{"d_expert": 160, "hidden_act": "swiglu", "routed_scale": 1.5, "balance_bias": false, "init_std_router": 0.00845, "vocab_size": 30153, "norm": "rmsnorm", "tie_word_embeddings": true, "beta1": 0.95, "beta2": 0.98, "batch_tokens": [32768, 65536, 131072], "dataset": "wikipedia_en"}
Below are experts of layer 5 (counted from 0) of a mixture-of-experts language model. Rows are named router (the router's row for the expert), gate (a neuron's input weights, with its number), up (a neuron's input weights, with its number) and show model dimensions 144-191. Each number is 500 + 25 x the weight over its row's rms, rounded and kept within 0 to 999. Numbers have three digits each.
After each expert's rows: "comes after" lists some tokens at least twice as common just before its tokens as in all text. This comes from a sample of Wikipedia text that the model never trained on. Tokens count by the router's weight.

# expert 19
router:523511455533525512475496484524499507517508502490523497545492476521527484487508482466473498530495528504506532522505463484502544500498509536466541
gate0:459483503454501494535538485539517510454538511503515505492458439471497510519498477496476491508509521503497516463503446491511498489520522481540464
up0:557478458496486524519519530452497504511462491525490491535515461478501495480488491477495523509462475485489432547507485477493484519412448508456482
comes after: "\n", " =", " ==", "===", "==", "."

# expert 18
router:542532465472515500527497485468503514500486488494478581504477474524499509531442450484477516489450458493493504464472512505500527469501489504524481
gate0:479515553510451471505496509511520528469520471463492489494471526488486508517514490488520506483483480494504475495485440488512487505515503534506512
up0:485544511531516555499501490506466539537519515524466473502514452526475540499542529543481460494497463507514531518527477486479525499469498522500532
comes after: " |", "|", " in", " on", "In", ":"

# expert 1
router:532520551508514507542517467456524480426498510551517484479490533473537532502452512513508453529471494455503517484518504466443517512476500500562517
gate0:436532479541526512518505494475513543507469531525504520520528539496471511487472498493532475520468538495482549495517526478507542477537483452514497
up0:468461470466488471481495539510499529545486544490492496479469502507464516524503463495496461511510469524492516496522512488494480561530534519474474
comes after: " the", " of", " United", " in", " New", " a"

# expert 15
router:431502553487535548523493473498510457496513450527504534470530520515570491537527503511519483487516494477518492547457499506504491466473519489479484
gate0:493496583556508513443480538521481472537531467497455485507490497470491475445504456507504483495507476502536494482527490463515479526465511535555492
up0:514481499509512468477517491494532503483463526514498468511501523531487537511493467486471543499486478502545473517524536575466500495513505497515476
comes after: " as", " is", " was", " and", " to", " with"

# expert 29
router:500494537540455523554519515514494512490489475494489503500540470479515478506471475448429556502467546501501513483511515471514538477499499512452497
gate0:487477533481458495514492502508489457479514479521491487476505462488494480493489501499469544481448507471485468475491509516484513474492485492485507
up0:503513552540483520497479525502478526450527501474488504534497504472496511479501530459505510510511530485498490504485516535520544489483509484489498
comes after: " the", " a", " The", " his", "'s", " an"

# expert 12
router:469470501534527511470502515536513529514521543519517492567502519532433495502537537492547508434513429509493454516514520522528515461481470503528454
gate0:470511474449505524500485451494509503480519536523484439551498514499494519543505508474518509512487503504503525463491486529505525491496526526519509
up0:497455516485494503497518528453530541505490485484460511494453551511451526507499521512492468483471480504465500537499516443541535512488537517476510
comes after: "\n", "|", " ", " 1", "\"", " MF"

# expert 6
router:494501485508528478495511484455472496538499527455476526484460539496550523490520450478501509430504526504507484490499509502510478483482510522492481
gate0:517501509493480517512519495534458527522494513457516498494455489435494480495531540472486505497472491500498461502505532489543523527539538463508537
up0:526508520456526516529508493486482494493471519503526456476504485517496473511518505501502479527507499507548500537537485481485460474521528527468491
comes after: " ", " |", " 0", " 1", " 2", " 3"

# expert 27
router:504486512471524508506529521499505503438481539538480478486500463496516525487484510462493452553474472501507467444478484509521544504478498464530495
gate0:491500536479486470510540482504491486540499546451530505526513497548487507490480539511545543484524510466481480447452480502514500479501499504517509
up0:534502530489540502487496500516562487500526475477470483535481522484517513530526506485511456508522517460505525519487509494484547520475462527475469
comes after: "\n", " |", ".", ")", "\n ", " information"

# expert 14
router:485531470509518503494509536463490514456484506422478481505525455527499496495535548477547479552483511502521512483546470489472479481511515438495527
gate0:476489520496504509539470531494499474439492515486455562496514480495489502514509564473510487470469495421492468504502493445518497487519502494502529
up0:538457520484523504490475469533534526552564478512543495514478520467503515470545478502475509519497506535489503458533515484521493521521474524518452
comes after: " |", "-", "|", "==", " /", "==See"

# expert 10
router:419523433488467494479517514499459517486510494496469508477505539537451521486502563493493471504514525514526503513505488557471504491487501507488482
gate0:500502410481539498503488500518523479473487512531487514518462550526513521521488451516461508527483512495488424471536464484535482504488533486522483
up0:498524442522528516490520491522571484503483505516492547485480532491465498466511489506482459498532471496476555492485506547496507518551476517537536
comes after: " |", " was", " is", " were", " ", " be"

# expert 16
router:481480482497528480483497477556494517519492533516492512500504573538479474492532530551530519503487533504516463497502535472517518464524497530513487
gate0:479508491490517532543462503488528506537493534472489484547552505545502524489536528511483501495438483487485447529549482525517482495515522496509491
up0:498491483484495476502491486487494509526491534510456489480492515523490531535507555525521483517544470466505495525478530515506502509533538478505472
comes after: " |", "-", "|", ":", ";", "="

# expert 24
router:472491506518545538498509491504499520470472494464479512460499485505520508503511492451453506495513518499533546463538480505467528476515523482486522
gate0:471504519489487501457516473472486484479524478529503549551516459530479452529508522515494501512527456503497524512484470496507513479490490465479529
up0:480481540492513466531498494570532543481587470479540481474487510485490509484456525456530499513486506518455489545535518520492476510532525489513432
comes after: " the", " The", " a", " his", "The", " two"

# expert 4
router:519504460491516518547504520504504521484471534543505481473477499529440450479475424550444484509436561506514494491501515504459496535522501478515503
gate0:488503510509478518502533530485514512504499539510475561494542533467471501522498485509520514502480503482494485524462502501478476530500479516501529
up0:482473528513474511488500500521481542520553473493545498483477493544521509496493440500504528455487493533454500471474508486540553469524502486500501
comes after: " in", " of", " the", " at", " on", " for"